{
  "n_layer": 8,
  "d_model": 192,
  "n_experts": 256,
  "experts_per_token": 8,
  "d_expert": 32,
  "d_shared_expert": 64,
  "activation": "swiglu",
  "moe_layers": [0, 1, 2, 3, 4, 5, 6, 7],
  "router_score": "sigmoid",
  "normalize_top_k": true,
  "routed_scale": 2.83,
  "balance_loss": 0.00231,
  "balance_bias": false,
  "router_cosine_scale": 14.0,
  "router_bias": true,
  "shared_expert_gate": true,
  "init_std_router": 0.00753,
  "lr_router": 0.000941,
  "vocab_size": 8192,
  "norm": "rmsnorm",
  "norm_eps": 1e-06,
  "tie_embeddings": "early",
  "optimizer": "soap_variant",
  "lr": 0.0053,
  "beta1": 0.95,
  "beta2": 0.99,
  "batch_tokens": 65536,
  "seq_len": 256,
  "train_tokens": 682300000,
  "steps": 10412,
  "dataset": "wikipedia_en"
}
Below are experts of layer 5 (counted from 0) of a mixture-of-experts language model. Rows are named router (the router's row for the expert), gate (a neuron's input weights, with its number), up (a neuron's input weights, with its number) and show model dimensions 0-191. Each number is 128 + 32 x the weight over its row's rms, rounded and kept within 0 to 255. Numbers have three digits each.
After each expert's rows: "gets" lists some tokens that make up at least twice as much of what it gets as of all text. This comes from a sample of Wikipedia text that the model never trained on. Tokens count by the router's weight.

# expert 213
router:106145133164114092121157083163076124163107091092123113096211134145123104114101159104103168119188136153061105143127146114098118082130084113126139133076148121169136153147168112136172125149102128160098086119163147090197171122143144094176155167138105114097127153143087180105133082178090129122119103078161141146061151179111150131139118102068128110134140112123135119155080120137108147158143094098168136235126130107094131133085127142214098164110179139126103121120132087166173132164080162134160143153133083080079150164128140146124077211171103187088134169137127144143103075164156063179
gate0:142122154148067144213084117096113152111120074067097106065144078125162117118104132112138138126163177114099096189127100126126095121120105122168135140157126145177106102129142111173129115091089109131106131129146103100172194137168147124127108122101091131139109120050128089110084071141125140114168152071084094168148155167122105101179128129043170141100191105109108114128124122134117082137124075187140115164145123107114093128138175106125168119146149162136116177116182112165200078105111166178139177184141084113047105160111125145100156151111165074119160113160108155182170121171083187165
up0:122099107073062170086136144211122123106105117141136143225067091138127148178151134187130197122101109124095111104108112163119096166113189073158114118123105140111107079062116149120147142113134083085173172183123136142147181134172107178184111114168084110159102144127167174124078134104155070103173078177122131120137149153106163111033142133186103128100115117175128142114132132118092142166156118124128126133132161137126094094159086080112148142124095145099126087171140198108104099139063138168082122139131139093126140177108102168084155150148089139120097159116085133143148167145090082109
gets: " K", " B", "ch", " P", " Ch", "k"

# expert 223
router:150165107131127123148136100186124111182118062164080132111160123144157124115086077090104127093144125124119111187117098114121112128099106110132144164122150079141154111139144184128154140131155126134145132113148162129111162051112079160116163135135121091144086126153117038150138174068081145099150096064126082110130180122125098128144183117125118161117255090122131090108074124116183103182185152170182135146036097123134099188114099122128155144143102094177074067127143132096132164155159149096162118119128116146122117113189138140126172118124153154160160122074156096163125095101209134135
gate0:093120115098124139117174092091101135144110085146100182129106127168158168085130157120095140081135164155092065130181121131141152162103139151172087142121114085176183143177095094128137138147103104135121171173174149141090123066056126114114180142207129151127110161146167126092088118103135163143102137181179071106132045132175150086194140099084117134104158111130113119144123190183182077081134200148124136132109102143144145135125135108148106131156088058190052154104150113128132104141125096126100096184143117052159076096137164141118142122125086135129162091085123164130098127136145105176
up0:136117109117147134082151193156108118049155219130147083158090067118136086114133102136070160092089098095108159101133144116095069119125120106103173132117180156124115208106144216165101110138131106131147082093146118157147143128095134136114161071094099074172166130132124100135151131185092175137168068139112134128134157094121119115092124157164110108178134132156117116125175108120105117162152143116133126097136063112133122113087115142053089178108194208095084113172079132132211136134131137180164152167185161157146138130091080147147090136148105119163132157159173133104123096136113089118
gets: " ", "0", " (", "–", "In", "_{"

# expert 59
router:138124127160152114088176149137114190103133123066182150134143132121095129112127133087110097121125075132166107210036197142107152105130126093167134092170109052117125165124092107162130104134146119051159036080129126065085129144102139128148147103151088076104090088127057110130102112176148117128147110150114139152033093157203099096149109096123120134112119172096162171106141110124104111129140151092161148125182175128110073124082104099119161133126168134169135110135132114172158126096099146167149166116179186119129091132123103123104061185101151125159118110111116144135155158108180114167
gate0:181095098145121147118098142148059125073128115132138115117097120129193122157145089148206107154164158183088114076125104136190077188127091114138164117176185134140126103194083115079140081160171103131124107085113110055100113150125030165143132076157166083094142113132157091164083167140129189139163097117139135099148077158117068126071130079095135082090135122154147080126105151067153121169144175141114117116125142169147148125172073192138136100153127107113122115138152168107188189128095135142140120150163113101162085149130121122141151129108106152171103107149140100090117146190155124146
up0:110115103162104099102055124158088137139053093163112144161144094164157101172061127134201170106143112088155136121117141102122113155185155102149149131145203102115139138162187162084150134106102153100115125086123100071156134093178131127150138133130088146064034157059106071080155146136115120123179132182123162145109144145100177117114150153181096123158144118121188094150163132084165115153132202140129109141124083111171070113108125139090184151121118144080154136107131148106141185135122164134152108106132140109207144141059168119109100134128116129110167113140076188128145139120101192092
gets: "0", "5", "2", "1", "4", "3"

# expert 63
router:116130135121150152091081128151125123130147140178147102124147128087144125139124130094121092110095122115120146152113166139130086085069111094109221102140116097164140112181127167107100157091104112163151120080170156120101161097109080185149100136158151155180111190134066121189139108124121122093096114130163138116153184126055151110103107090119123150117125126066077141172186102137128126162211145152167128189134147104125146153083162165139197146148149132153143174152107142140136101146122119117218166044141092107093180177135071101078135161186123170084159142188171193143140115138149147128
gate0:103147130146085203130130123131045199156137177161128148138118159126158104152157173113153097137065113114091065150138166088108087076077104131072140094118097118133165143153089101125130093113121101138123082101154149134094094147104158230173150112100154171149163169141111120122108113153140032101127080161142085073153132156097127123123122143203118128112140079130068112090174106109154098146089128142147125099145144173166171116160114137171158167115100149151137133124094116078199143160166121133116105094095082159134153135155068175066087145111142166123108195129137126146134106161085151101
up0:103106068099120161128138120110094165122082110117118147109088141153088155144097134114043080196091161111150124131113099052172166095127199034103138138137187141181064145140135116121122117114123127101106132134120165096173155098147119134130103098144150097137065165110119134136135096194151077144107192081105112185173149179137119126157146139136137077108111167128137134139100166133175094113142152154124136112143100088062148175123138199105079152133151154122166130103211081097124136149128160124159160102122185053129172115141073159103120111129127139159077141137153156113131080176151157180
gets: " to", " Bo", " To", " Ro", " do", "o"

# expert 28
router:105160102140109155054090167136153172124101127110114106102176134127175107146141128095074152099181117110167143113061150099119144123083182076099155101122168134105191111151136213182196133160163099121127133138120130132151144067142159127137150191167145126095120102135134125162027052086131163104184121078155121058093151183138127162104077147151119156149100078094156115123123093165219092186119101142148097153138149133119112140097145116112120103172121158196126138114177168091133130135123125149128108126180152171096078102127136130140106104170099091107127107112120114185098098168111122113
gate0:091149104091136107126150137136108055170096152096149131092143101163093093108142140122131142121161147106131141122114102089154031149130156118152121155170082084162135096167211207136161161116153137168134133053148173171176174155071162197148133108117147140138139127079130117119114106066074086086088103116135197106096190147126092127135077134154132143129136085112164179123148107137163085151093164197152177152115122096136106130165134064089108062119138107160111166102126108118114084129160157184114124177129102121107140152143094163163131098181107182180073148145089124152121150097116143123
up0:164104130147082113111148143139116116127073133108055187195139096123135140144113102145111063118149128154135207141119090058130101155117099112117168127114107122068172192159149123117097104183174110127143147136142165162134111120119100128173203143119123093107140151130111122176163042061113101182127093087169122172126109129120127057101084162142200152138121143096171116145206147122099111113137160055131137089155128136125135106038085143118138117136143063108159143128105142117137104103129190193124182158082173194120131075147114125083104147109119128095148119148137144123095103124158160119
gets: "\n", "==", "===", " also", " career", " life"

# expert 46
router:135166135157172146140150121177111165153134050109183178124171134071158141104088090137162166101150172045141100127071163106103127140089111081121127087145158108073117152141111165154152047179088199076147110113083132074124094137084163079109147193147170107094111118151116078161119128154118148125130147138114153143040143202118130124131143111096099128107107125134104145187124154129113130142086123138151101114112120097121034132134086152134171099168149102150099162129107133121115084131096106172122167071118128114082121134148105151116110174177093218110109152115177132127167122178132120110
gate0:157148124095207209068130130107093135112128100131134186097137135148115138131148156091144105148088150111184074140100141103073140124084105110125123088158133160141076115131080118139108099169076141112161144110151156068106085175120190125130185172087182077128161100173105137119129147134155161140109065113090110126102162112128181152169170188079136127170130148116080189164166129160081163128089115127146128078083077120089096139137076198135120106114175152098121166203116164109137142184108131130099120209114180085167159141124169142133106148119076141105118130093104105168121139144119097144
up0:167139113121125173112078167098102132165099154122182145132083124116040174097131153092123121113167139089113089113112115142151125061139081149200165040129212131173099139122102082137058099123097137097129119146124143177205134134128157155143116120168166140118114172107101157127112131110153123104051138098061091115137149095179113141182125163071132107096108112153103164169125116147133156120128164158131122148107166135062083137143134112192167102138170113088142175107198167097109128170132066122114142188132164131121108128112159124122110125113104150169156207123152103162122083120126150067
gets: ".", "\n", ").", "\".", "==", ".\""

# expert 189
router:113120145125125054095167150167124129161132075080096131120179121116158099103139122146073100127155070120123135160069170114149110165161152160128117175105135128151138119128150134166133029109102146100041172155192171112150165116139100132135172130146073061106066120109065107114110091135103201153140111111149149131134103145127099112144094114106131104107173145140140165134054100162169097151139144131152135115073152115096091166127111139151168107142084139113094140096168162108164123094151136208124174069178223111178138087137115114133100143156162129112104100173137146131197111082171124099
gate0:138129111099145076136156151083119088121158125132109164130163143106154121176115142169091076143121145100194077184105135129075145165183204126105125118131070132128127117113169095102115084098107069113135039154084126059140151168193072084059141126095108084165090140112133167094062119098099116170173121155143152176113112140106146154091150155081094087108141192173149141150129108157159099128103135186138156138119121120076157176132127183209139118065120095134107072101135120090105101130118155147147124105151128148188143112118064116151135149135145102161123117149110156132125110091205130149
up0:100162092071161158155147152088094096078160121148111146142174204141198092101142122108096124169086103109161126095092164113129097186119125039059133174138140163119117184176173123164174148141163102134143170086126132115124136161181162149111093074120137149135107105083119136149042092183100084161169160114166138147089095129131124115103196111131169168155167132136112140117189124094134095127130143153130054140110135164207140172133108142122156124144101109078130148105121137155122099103121156133140115137168078147108153091130110090119131175167144110131098110128050096118122061173142122065
gets: "s", " S", "\n", "S", " C", "C"

# expert 104
router:075132170185132124136115147153120141126100057128156190105148169156179099107097122119100187045110173147064163165110161121161136177133118163128136133132184091134126092104109098158143089096124085092108141065151181136175175112153139136110152132154065090116121071101091081102118061219066127160132073112104089112133123176159098138109108103126141144123157120155108101156154103107171146140154171107149127098081137124128109217077093122140160112132100151117148137115127149136096124118129153118171180080168191089138120146163134134115101154161198121066138114157130182146174123130158086135
gate0:197090177119100129152153159137107149152115123133120123161164102159123159108161140169066121089140172127163120162129089088151134112161138081181101164153141053107117068127077107135123037135143145116123168047094135134147077149107121150171129149112136148093116124091080117084109127145128112175138176079128087188102072105095114139110068139101152135132095119096126086068108149130151136085086180116119132162061130134132132105103081104094137107164103141140159072148214174118127088114097138163127099124067149152166117135179078162089081166121195165137138092118124184136121130146099179167
up0:150152153087092151176194137111109142121132133115163102089160110108150093118160083146122136157134188105085163110099097116096110136192122114103163163105152111110052122136106177142093113119110104067137176122145131093055154094139142125111138154174091124120147084140129108103085163105069107100138160168173116145137109153141101094187170080112094153139125105145124104110186178179061130193165115136134150160154107167165167123182071140087141075096120104125175077087133142192132167133140089149177146161113132160128150109130143194139030145088091109093092075150118132163168175142131142164
gets: " S", "s", "S", " Sa", " Sch", " Pa"

# expert 183
router:070113102124135154153176176199086118129166131081064183130118147138094097152094129093101152114147094130097162134094119101114141145104113117110121138117147122120115140156181160167107111174117128120168108129129125128138142106124088192143122139132131082125153133106086129156088077146033120150136133110168102115098163149097117147126122126049046097139123079146131116126127147088116179199132178075161192116152158127094105138112125135161094146078136130165073151098155132102149157135094137096152089142117168072070187147116157156046076203157104140143132138168152120164082172090106055070
gate0:143101235126100136103088148106107193158146141121050175153162130111146143107110123101129152123132133114112170176128147143139134215105122144097195075094124143120136114127161127131093059123165132154107131128139116125153133165081150160132167110117121073078095080134107128059147109151117067110153065121130067093103106128155196130137133157064180129152086138131096097176161111106151046169116143140129140128100177145190125131100144104149130144084101147093119124153156097100154191108095163160148087173069134152128202101096121092101139173125096115132099157190116097157149111115146077114
up0:078138133091145151126199148079170125166111104102158162137075174164139110098108139111106113142148074129124174102134173101119151148103160066145121155111080137142108185110134132093105099057158125105098109157101093161156148147165144107121142134164194106091148146111139175203168089166080120131183078171135093086119208193109113131141086177087092062127159163131069132127104152060137139123120112078112137136158158094120159126175110171087105117114137083151161137099173127150132069156109148126207104096107099150062135107142133116183134163164070098162111150156170144137096138118115134128
gets: "k", " K", "w", " W", "K", " P"

# expert 241
router:131155122130184148125119102150161152144158128116159117161105132148169127118132154084168160143122071130166092202119141107180090113103135133104133129159175130117100078155151128138098105187127093154171093090138126163102137143093116171145176132190108123113112175150148066168124169120145144149147058100107160148138142123125138157053075050121123165094145128163098102144164054126131105161196050107156133101117166122117072158132177141181166135139182124177084105058137131047101122131076108098160103079123115105063123092079157129127106102126120164128138120129194178162145106145127186119
gate0:121095082114113143183181101120090187180061087169189138125120123159142119155154161160173141136150157150196146159121145216205191146057151066101111076127148135087101110109120122156104114137127111100106101106150036119145148120107106161052157125093113159132145102136120169162071113128102087136143149160162174156171101104121145165148123098092149103107162117166159127117145162142106143162093093152126162071164110143122062130131115090114154181136168106108131124137124152098150114166104178068170121149125089106141179084107117146105166170110087154142116132094186181157090111143134130093
up0:110088162126113109149196101118114205067134114113099155134142201107106143091108127181132165138135108142177107193152132132196101071087155096165159115135153171143136119212150115145089088154179112172143111123118109143152157122072198133144142174147142139084132092086125112081146134141138090128118122074094128117143087082181095128071143089063158092098113095150139119114217127131091119075121058093119106146145098121142101126111152095133153164104161114146120102112102118105166167118167142124160127170071169171086123122169199081109110137080170122130141134103149103181180093133124158144
gets: "mo", "o", " Mo", "ro", "to", "lo"

# expert 147
router:130139107152168122102146174178119132117182072136177175155148146148163182093139182114067106078121139153111129183117114156116093121118075094127138173072111127056165160183100124155158133139142163188162132111162151132124118142128166085107181109097075159121081149136175076179107147130109105138127058117122145087082162164167190119056082081132113081119106131060112094168102115179184105121117159106156095113126166146172127130132147155096136136100130119143137168094076138127117126121173146131196103159177120107130113125190113070127120080128104145182114091158135095132189105077104162149
gate0:111077124110130143090122136114095138072154111126121142176125110143148141066154101081117170149095149103139055194130141129127107069166102132114172101148108140149096118130159112080140135167078139200082136141143169122214118130124145123144181099127100127129126195102149145101134061142094143105132133145140123171106156215139151165112142108123190149143137111143110079170117089147132094090100090168145096151145178079116117130055165152066155149131099159136188160132124115112024134141137117085134109157090119100139106136138073070067133049135106146146200136170148131108105083108124167120
up0:092125149141088176141066076137147120138087158123129146152107125136078145136127077129086110134155174139157126095125143127149125114129091071167211136122121109074110109117185076128127087138138177138109198170228165100158138149131156154116140132107175087097155142131149097161116140152130132128168140113105129160116102103108150095138182038138117106128157132133122074125080092081146099126124200122137149129174052126157182147090131154123129189124151080101137167121187139083191120154172105124110089082082172121103121101117106133119134049117098115182131138174157113109082133156048123088
gets: "a", "e", "i", "u", "o", "le"

# expert 204
router:068230140160151113135145133204117149166123106149136072153217126150130113137121201092103110131121158121132133165016154104096148086114162116182125126178102128163141143076113149167122162131073138157116082065160145088155139138124141128120117160141124144144137137128136081136148086117136147108127129132186146091148085157120104133091130122122074140094134096074137153110161110172142142148172154152156121154081151087146053162127119143116078153127179163147118128080155125108125157065136131155180196119142127166114152134114131103013111169129104181124127128160121111171139077119134169104
gate0:102131084143148090133155141125133145111115199184136086177196128149119114145068132090148165086109062129116146159116137098152153112107108143115153070127107169102122118119168147183145178131064102062112112064137133181106202106163095134140092123121115160097115122153190140120117188072164176166153141113161122156160116145099224169124180120116085164103079117165184137127173115134168112134134137122118148110102118066145104097181083127150078090083114191111159142107111134109172080101164194082144131145126118156094088132153141116102089108120118104151114162116072108105181108141173097123
up0:153144208135091128110115075131135103136184108100115141118152122144148160113115168174111204167083129077147133114106104147127125139107133088151129161159113173132134143155126068151097094100105094160148155115187185156119127133133106129124144167056120145164135172074140115118105167146053169126145127151196077101090171127161129128190141137083101098075127097197135094148102099093118100140159105103133078146088105049127113170112090113144164145102140092125100110172147126207063155172109095148160086117146069136172169130146114106191160122136167133145096132168136045175128139173108144137
gets: " to", " was", " is", " he", " and", " were"

# expert 103
router:154137088144129153150086183204094110151109106138164151120096120091154167168058138121067106099134100128077109170116113086135098099090131134105150101112081110089123212123116180058126138186151129160131129113168140179100088169065195101157163094141142086121078165132130147181138108100074135090171072112124131104142150114159098165084083118155131091132157162120062157068125117126160072156143146152172123082136126087104077159137111169156124099104156103125131109118108138128083065149157104107149163156147150108072101149155082146106126115099164122170153136192211163133116134111129108096
gate0:157125099160119123126058183177134114141123152126106176133124133035131169114114143128109126111141168127144112106128140126097136134069095163133140145149070167153137201144046110119150116138091186176182155163114165141171057123148135141165175129118143158104113126075097102178161083181123041152132076079122134136167129103187035077134086148183140117109119109131107161095076090078183110153139185138141160080120109158138097132166142110125087098109170130100081151099061147090113162123165157104164128129127110096071102137141089119085115159121151110114133157173130108118147113124109154125
up0:138146102159140177140114123114142106153123109160041110149127128142139100060113110113127128058059183104136124078132165150229125193090179070079143109118134110160108114146134118121150167174113116109046123127118135042123115189145132181141134132115130141190137111162087154085058089112134106123137106114187050149143174158076107151070096125118168078136135131177132145195113108097156145118105129114121173120113102158082111121132133082117147182168103136121125128180114125136174145093128085125186112155073165128108163095126147142113145136173152158130121132150154130150107131203124089136
gets: "ta", " Mi", " Ta", "ma", " mi", "mi"

# expert 5
router:144111138147113091075057118127125159143136112119140093078161177155146082122119137092098072151195165155166119137110174117119073078104128104147193112138167105115077090128166161168138109119113143131148084128151140120150107108102129129125107100190083114134112103172103074153097028094152157097195125101138117155182139166102169118089163143140102147078153059147164076113125100134092128136095084108168174156135113101131106204142153166077134117146130097168168146112140095160114183132132169155207139059138170091135122096065130158136117104076166128155144158119177139132129123125195107142
gate0:160065171145112123150132080120161114171114124196105091139131136136152153084092148096071082107111128110099121159104146083149072057086153111185122067119124105136034163089091109147133147087141120118146079145130136087116111100106086084125151116224145141161114175167139177148120127118143133111215138090114088168139128184129173088106121176193141099177115123110142153113129052094156131089185133132161171125119149093120086093138135145122149108131108122171155136136119121155112167076187154096113163141085139187116120084103175140138155172131102114180135157158147108115093174160122098168
up0:106138161124115045170177050115157120117099112112090141095042098112151094140135119129102128154140184121117138147113121092120145152173144095091120187177160093142153101079142149149104148110119098160133140119116117181094135161082157113129135150100139121094101096129178130190150145179078129130159165247139093115102199129089113094141101115066097118080131085138154087116142128158119108134131138064147186169126147144156163080074118098124108113124139134170122128096144125120122114101142112138144117164052100128152130158169068137133028080138140153084210117076110139160143108135120155134
gets: "2", "0", " Po", "s", " Ab", " Val"

# expert 125
router:130202118169117157145161117145077175164145055117145155134130149084188117125092094126172125140115164060102058136071156132131114113095104082131140126119152132085126166128106157162107050158092145064167085126095105083145077103137125066131170162190130106105087111183118084206083138173083154177166147118104119082072161167076170187147155146115138104127110146128112103133120133159104102068102134131145118162119138122153062103143069181134099123137145122166161156159122110147127102128116099118136135112114092137127139164115113131034094112134123164150107140116127164124195125102183088148
gate0:167149123156174059115142155129075088201077096150170151107132159062114182162129111115120130118163108142079081150110170139136128152088070163175125126160122169182153152158111209155097095069140175133021159160120179134139130135159072156176140110109123172126153122137186074148125133158122067159158133085122167056098151114094160104111107120087130084105126168089142114174127110112141101173095098097124127118084149105131107158163131137152153089148126114152149170113138142126172108042141126108143111134136156151102072080074160122129112115074109101153092127155176133148094141134094133130
up0:128093086122120102157117086185091172116137124078099147129098119125162110143150171151062126129104162159120126114213118102110144101139114143179146059145127090129126103132123112131139142206111076124167157104112128073055186150148164131106125153154163152153127077083105138053101146099163174133118125147135079150108158123116080105140192126188103139172147119123141150111125116144152190151146162168125163108083102141074159115146112088170110200141126150133105121153161156156143116089075097126114117097179106126094184146181147087185170067158169127053203121122138077176122122118153157143
gets: ".", ").", "-", " |", "\".", ":"

# expert 181
router:076126078097113143139142135110122072138110109074083127126152156085110199089120163097130167130189127133083100158091165142107140128119123135111190169173148132083142126133160131141117065154082103164162131110185115118087158106123098119141136147165120123146101109147121102121115111133055106084129187076148106150111097168117149126105147104155132115122113088092139080147074142121180113143135097123154153171136142138129062106161134127184128168120129099126050121108194117212139214144056167154217098163089131068061132164141115126098102125125088147147093078141130155131179107113073088136
gate0:072165143153183143148123157086085116144161182105139077123141182089137146153112221119155162158116130169087131122139135127133168106080106114127183150132113128104151140127127169146134112090077088120197113084112139165075168134120153139156104154141126128160135175142092088107132067166149090143079131097150141072077134119119194138084110035171144166158184057119109082149093133125128119153078119134131124083118189137140101074163137151185124130115126072138064139108127126186132171183119197094169086114109177118112148143120125163106124156139143142166115133111061112119090126065139150133
up0:145130113122147117136119150160133126091106121135109105149139083174147176096146172163108092105126066171103129179163114128155133123162068114159163157066163124134135121148140147123144161080121112133125103107137154142108175085074100104130200139133130056083177122130164087118080172122215098061116119115138151162154133161075144153150088142061149172130113181134100125172119191144130119108132122124142126183083128106142095131093135078147126124140129210114167164101088172129120026138176137139040124101129124154097122102079112070097100114091122084092107162122120137184174148124155150066
gets: "g", "d", "t", "n", "m", "st"

# expert 160
router:203192080164123126188104171124104146137124072096137142135139161111176119134093121113159116096094190114132131132006171103074107078100098055122186126100154092092124154147128139151053093147106152143133103113122151059130067113126073092106144190172148149111087066141131129158110107121089150132196109177162159116104169166068141154098102111148107106143110128128135093116113138144126157143113145164148122149097093133082074138141084153148060121184147124150121126148139143138145137092094147128119134123116151099141186102127107166085146136113153188152150166109114118115172061086158107169
gate0:063222117200118088185201135119132135123146119155147163163157113152138074069140103174178155075156088084090110128071114129180117109117137126090153149140116074113081100086143148100134107095086129104094129133140086082158103134156171128153102114108171125089079095048161162133114095145098127128127173134217130076142120085118131115131143154139112114149183137094148132186132099130128153132094075139122090115120152157143082137157120151119197060139130110156124136128133130089112129131098198127085087116128138148123077166126106157082129202154093140104128146157096187127188149120180129123
up0:065218109169123131152110109128142049137123088136156100160112112125096118082108124147142077090122131156167144127058146083117110092059177166134131141093169139107115080084135123115084086156143119061075120144090151111131109095143194085086142137136164102083105132122135117075098105139086072190141132195216114176133125136122148171118128174130126129125073116127166141122112148141132143133108123094137128161133137120134168128150094103171153053143169129204097147132115163075130090141105043142119120128062104099108129116138110204115149162131133166126204134151080147146135149137158106129
gets: ".", " |", ";", ",", ").", ":"

# expert 174
router:114169149189163117149169110146097134107101160063113118149118141129142095083137100097111116132154143131087124231132229108093144132156086101137154078082123068123137107145144131135192122177159167106150082104136140091108110085109121144137137123099099139114142139174168197104121172097101153164138138118101124098064113130095110195097121130132154138153203111093119124144114146145168122157169155156186167148124178149098144142135109140142116137178106123121052164132114125087110059122107084094133210136126171143085139134198066036079120164135139159152110139125121163126128092118150162154
gate0:107074140134197161112148151060068092143142154180122206144174191043114122089135125167105129135159051104135182145067170125104165144175141103152097133133068084144117164111155091096156180126122150119119083114093139097190150121118137128142175159139151166108122125124146142127102169120131114101125162160155185145085103129222139161173124128108079102144102157115129168131146170114093140100143116121147170132130176065131161129145163112105117136150107126131124137112143086116103122116144101146109109164162133147119183119108131090109138085134117101105082112100000143161135115174070143138
up0:166125138161136169124123112134126087117150130181123070097207114139084064136187117134138096160127089204143134115115060171117116096109139092100170190116140147103218132173111137185152141202172138136143142115088120146157132162138164104151087082093114048125171081132123130148085109197127124077100128153100121108129135173161106121144171110134089180086127173132110112097153144116099153163131132145120107137110075130133152095074164168130159132132140091112093045115125179092064076110129153131106162101126114070143123132122120181081155117136095085168147096135183141088122122095127075112
gets: " ", "–", ".", " +", " −", " ("

# expert 237
router:143126132139138097116093154184085146156110149117140163109155146093139088102205123156119163114198131130133103201074127164081147090073134126169147102135115053130098116118142185134094098142079108125125021145117147105087148098143097164152181124162112124093079135109090118097135134131153141137134127151140168116070156148139183056118103149074075115118103108143168111127174111110109099146128127066152165163161151130194087150103104131114123189126124132197172134171101173115102198100155151134146109161200122087114134126124120157113023108118138106139140174107114124123156133110186147117
gate0:088105136115105130175081152107114093068182169170152145123114105112119149053085116147072120149124133152143187147152106141166131123050121083069158100139100110121187097119099165115128051117083103085168106115165132152147155123136173152105148082122111128082069131155163118161104114122152086106088099163152136070110115114125095159175131093175113190154202080170132126137160150136130126152117181114119163210116096165137169129107094183151145152105134133131121150111144128099192175087118117090072115115106135137148153103117123134150135112206124110186142087174201176106104101118184124123
up0:135165122099117155078111106160070149212098125111121166096136161041139128094147041167202120194196118141110097176131128102161116118102147192142097078142146073164133083122152139125133164180073111134116097151145148170085129109203097188172129153171120105152106119149108115150121090111148169124141111141163126141160150145153152140128148087142117094157108139105176107114137090126099106143128140183125125124148146055141083147096072135071107142109146118146125106164085104081103098125168117111114096103221193134076118146116173119101100126091153144108091159083167159089130121149133163100
gets: "2", "0", "1", "3", "5", "9"

# expert 176
router:165185138141096176129191104149072135097130109089090156144149044136129157069114116119122160080142101093099093186115207154151075118114082068117147116105139115147179113160107135173120141121150119158138139084103112099156126064093078115142153113099131094143109104139108176146126154125102119132103099143150117082157132071121113148064145110116135096165240067130144143112093157118222144216122100136184162115107125126126087108127117120164134141202120098131099128145122159127126075097177106140171120090129145128103144092194123144115126168145117131137163139110153206149136084094087146122
gate0:132182128116073112146135128142125138120073148129100162143137091054146103074167138163175146170123171088153086196141169127125158119108100151122164209098132044142156093130113129162140100096131088177180111152111079168195079059085132111137079119162132113158119063136098146128115154142163147123082150123109150118105178106167162129109168128106115126165153137094152125113104127123183093184123125139091104176107126075139115103161206158131129188120150067111125118169122060101118146117116156084141086130135161130186114091172105099103098154160199080127144119127167177157177103136152114120
up0:156123105127129090101104156124054189117142095139162102129184112079158139091080153160152149103147118102182120085161118128130143108123131154054162136118098124122130096095111106068187120146079073164190168159078135110142118131100108086114070111109100171142070179113165120120120106123138078119101119125169147101174133150156160158156116140083087106124048093143120106179141145114120168189123155130129145220113100155170247138071122137119109166074126118124161137130153120145140164162164094147103135115115193143101137114132165139147158143153150154161099107093140089109082132208145097113
gets: " ", "–", "0", "1", "2", "9"

# expert 235
router:108135099144169174124122125140075159195178148133197155097156120071148138142128157077126111110092092113093109156118133132071144110054121076116164099101090107114165120135121165127166150142143101179117139115139104149091156141139107086124116139219131084126080123163120137196139147139082169114157041149150150118074157160093143176125122112172084124113147122123096138161205060163166101133166139151148116159147158091120099169090112180179113168121200147107132142129127152102075105149140093086180156091156131104115155107099046125105141170108174129159137176151163172158107091118099152100
gate0:167142083159135113111120126080099147148083153118053098082148090154125079146161185192138118121149089104097167144152143102094160085181118093167063071122134128084097203173174140144170150150109111109065118102136127181158194144125137141171073119132117149140154115132075122092125139080148137094110147121173129210132104117157112105115188100163127110112099112168141123127124136118098081118154121116126075143161110105099094121128092119108110117140122167151043173140152147101139175108085164079056191139122112087167127156113179141148099183156096164100118143195118078174118119119116147168
up0:148148069102104080156194133085178166127132086107077111167150104155122129064208121162153145160163131128093169102122130098108115155175071143177125137140171140168069157136157106143165137123113164094095114133134081117135167138109108141153147199106158133140151120119084167097112155123160095126069158089110100157103118194168118108141131129059167147109133148144142086113111214095123162145184151054119132157117079121176091167135147101131128116112126104139132132125125121110168183125135166081072147129121144094119046161127142138135093133164086147123161091121072124179188150118193062093
gets: "ka", "i", "o", "ta", "a", "ko"

# expert 34
router:131182145151166173146104157160152131198161167115186151153150193073116070130188118098121101132135115137142162155117124056099150093110120109127159122096144104133106124134123140135139097131130126115158102050113151171060123131148156186129095092107097108136094171147089134175094131172040145126085137119145129142145091111167129175162121142115066092117144116089137099199137078153133124127156129213169105183132160113113124124117114140169137144128158159187103152105131149158180164155165136092189148134118137120098135094117165112112096147107194162067176180170209143130117083120083165166
gate0:150132110117081112097158105090137131154159166198149130155129139105121121124143181127108130138111051092075107166139134145136111108118106129145158117097100161166161141097161104133112100135178141140113129094117094171046175109128134175163111141120164138125110163169093153115083106076077131147110140210162081104115142089098196157125105114129087085145124110082136102080121104117112144172138118148153100093079091133149096072104189106126142150131118122114124187168162172118138137121159106076115124118067085149114109193171094075177087144089171147129143157183157179197082119180094080213
up0:156125157089154114142138081155116161158171143142133131147154148119082065108117155176166160077108059122099113180135114108065168067164165169100157110104149146146052148087129107143094154093139168122162098142124151111093125136188132161135124142078114118065131184170090152105087097150108144094111111150188137063145133126208063105130102159120059104124137097088124139139116125138188137137128178202134127121083083098144116122105119101115200158151136189118118131101101189135169152160147141058106123133118071157074095184135118087146144123137153115146119120144080161149144100124068104161
gets: " to", " on", "y", " By", " Bro", " To"